{
  "experts_per_token": 1,
  "d_expert": 464,
  "activation": "swiglu",
  "init_std_router": 0.0118,
  "lr_router": 0.000886,
  "norm_eps": 1e-05,
  "rope_fraction": 1.0,
  "beta2": 0.95,
  "lr_head": 0.00439,
  "batch_tokens": 32768
}
Below are experts of layer 4 (counted from 0) of a mixture-of-experts language model. Rows are named router (the router's row for the expert) and show model dimensions 0-63. Each number is 128 + 24 x the weight over its row's rms, rounded and kept within 0 to 255.
After each expert's rows: "gets" lists some tokens that make up at least twice as much of what it gets as of all text; "raises" lists some tokens whose logits its average output raises strongly, later layers aside. This comes from a sample of Wikipedia text that the model never trained on. Tokens count by the router's weight.

# expert 0
router [132 111 103 113 190 147  93 121 121 131 136 112 146 110  80 119 100 131 128 107  71 129 135 165 133 133 158 135 111 160  91  84 175 176 137 119 120 135 128 144 112 156 136 148 146 122 110 114 111 120  85  77 105 112 117 134 139 140 104 168 184 135 109 130]
gets: " was", " is", " were", " are", " had", " be"
raises: " a", " an", " also"

# expert 7
router [140 106 145 181 103 139 137 130  93 123 150 131 121 144 148 141 159 146  73 123 107 125 120 123 146 123 155 136 157 105 139 158 142 157 122 127  82 128 109 132 131 153 144 144  68 151 125  97 129 127 160 114 114 144 151 148 135 127 102 131 138 121 115 113]
gets: " ", " |", " more", ",", " with", ";"
raises: ",", " ", " and", " in", ")", "."

# expert 14
router [ 93 127 142  83 103 128  96 112 141 125 129 119 150 149 100 131 136 103  97 161 206 147 111 182 121  85 151 103 154 121  95 141  91 145 163  92 158 104  83 110 132 106 127  96 138 148 143 117 106 105 118  96 129 100  93 153 146 148 149 114 167 140  99 109]
gets: " ", "g", ".S", " al", " .", "f"
raises: ".", ",", "s", " in", ".\n\n", " ("

# expert 11
router [126 105 120 159 129  84 108 155 163 170 103 117 120 137 139 110 134 164 125 157 148 101 118  79 161 144 160 155 137 125 139  98 110  98 144  98 158 133 111 112 118 145 132 127 116 102 153  90 116 139 137 115 118  84 171 144 120 130 155 130 159 119 143 144]
gets: ".\n\n", "==\n", " this", "′", "==\n\n", " ==\n"
raises: "-", "In", "The", "===", "("

# expert 10
router [156 134 130 169 160 144 160 136  92 143 125 139 131 166 156 132 140  98 147 100 142 148 163 108 109 184  97 143 148 121 108 139 147 118  96 170 124 143 141  75 125 154 149 132 177 149 122 125 145 107 160 138  93 141  75 129 121 126 163 115  85  68 115 146]
gets: " on", " at", " On", " (", " to", "On"
raises: " the", " ", " a", " their"

# expert 15
router [ 85 151 107 153 109 195 125 145 137 117 120 110 120 133 125 157  71 129  81 107 184 137 151 154 115 123 140  92  82 114 123 151 120  99 162 148 150 170 113 129 110 149 113 119 146 140  93 150 125 161 151 118 125 133 119 151 109 109 128 137 103 147 133 116]
gets: " E", " O", ",", "og", "\n\n", " T"
raises: ".", ",", " and"

# expert 8
router [146 148 103  85 109  91  92 145 134 118 121 107 132 177 166  96 111 131 207 187 149  94 103  86 150 120 160 113 144 110 186 143 123  96 160 121 145 146 127  95 102 118 133 146  90 125  75 180 136  92 119 174 167 149 130 166 145 129 107 118 101 140 105 118]
gets: "202", ",", " been", "201", " then", " being"
raises: ",", ".", " in", " at", " (", " |"

# expert 9
router [ 87 157 140 161 159  79 117 133 107  59 166 133 166 111 153 113 129  87 124 149  94 130 118 130 129  84 143 159 122 140 150 134 138 163 124 111 127 102 123 173  93 120 103 100 113 101 166 130 157 130 143 125 154 129 111 139 109 144 139 119  97 123 141 112]
gets: " U", " p", " they", " season", "s", "2"
raises: ",", ".", " and", " (", " of", " |"

# expert 4
router [147 160 172 170 140 157 143 104 174 137 131 140 113 126 167 168  83 178 106  79 148 141 135 152  99 142 115 152 123 157 170  90 103 142 145 129 123 115 136 145 104 124  82  98  87 144 132 129 102 120 123 117 107 140 121  90 117  78 138 180 160 151 140 142]
gets: " |", "^{", "==", " information", " any", " of"
raises: ",", " in", ".", " ", " of", " on"

# expert 5
router [146 122 137 101 124 147 176 164 134 155 131 113 139 144 124 128 128  86 130 145  87 143 137 124 135 150 105 124 100 112 141 154 117 122 122 145 134 130 146 107 144 138 150 124 101 116 151 148  94 174 111 150 156 162 128 107 118 137 130 114 164 128 122 105]
gets: " in", "1", " such", "-", " left", " served"
raises: ",", " ", ".", ")", " |", " and"

# expert 2
router [133 120 136  87  72 128 135 136 128 173 108 175 127 100  90 140 113 145  67 133 133 127  77 160 113 139 125 120 132 138  80 115 137 118 128 137  48 137 100 131 143 108 123 167 142 137 111 148 155 122 161 124  99 140 144  99 143 137 153  96 144 132 116 112]
gets: ".", " St", ").", " Y", "\".", " un"
raises: " They", " However", " This", " It", " He", " In"

# expert 3
router [137 133 120 152 129 108 122  93  95 128  90 158 123 152 123 158 134 117 130 153  91 142 109 138 108 104  77 103 117 121 115 117  90 150 106 186 122 129 169 155 173  96 131 124  97 120 121 169 107 134 124 154 101 114 145 134 112  89 159 152 122 156 149 137]
gets: ")", " the", ".)", " role", " to", " co"
raises: " |", " |\n", " and", " was", " |\n\n", " is"

# expert 1
router [121 135 173 152 128 155 106 108 154 110  97 163 163  93  79 116 157 118 137  96 136  84 170  95 144 139 116 162 133 133 161 126 165 117 109 100 152 106 106 136 140 148  94 115 139  95 154  93 149 146 112 126 137  99 123 118 146 157 138 118 138  96 129 163]
gets: "\n", " |\n", ")\n", ".\n", ";\n", "\"\n"
raises: "-", "|", "(", " ", "\"", "–"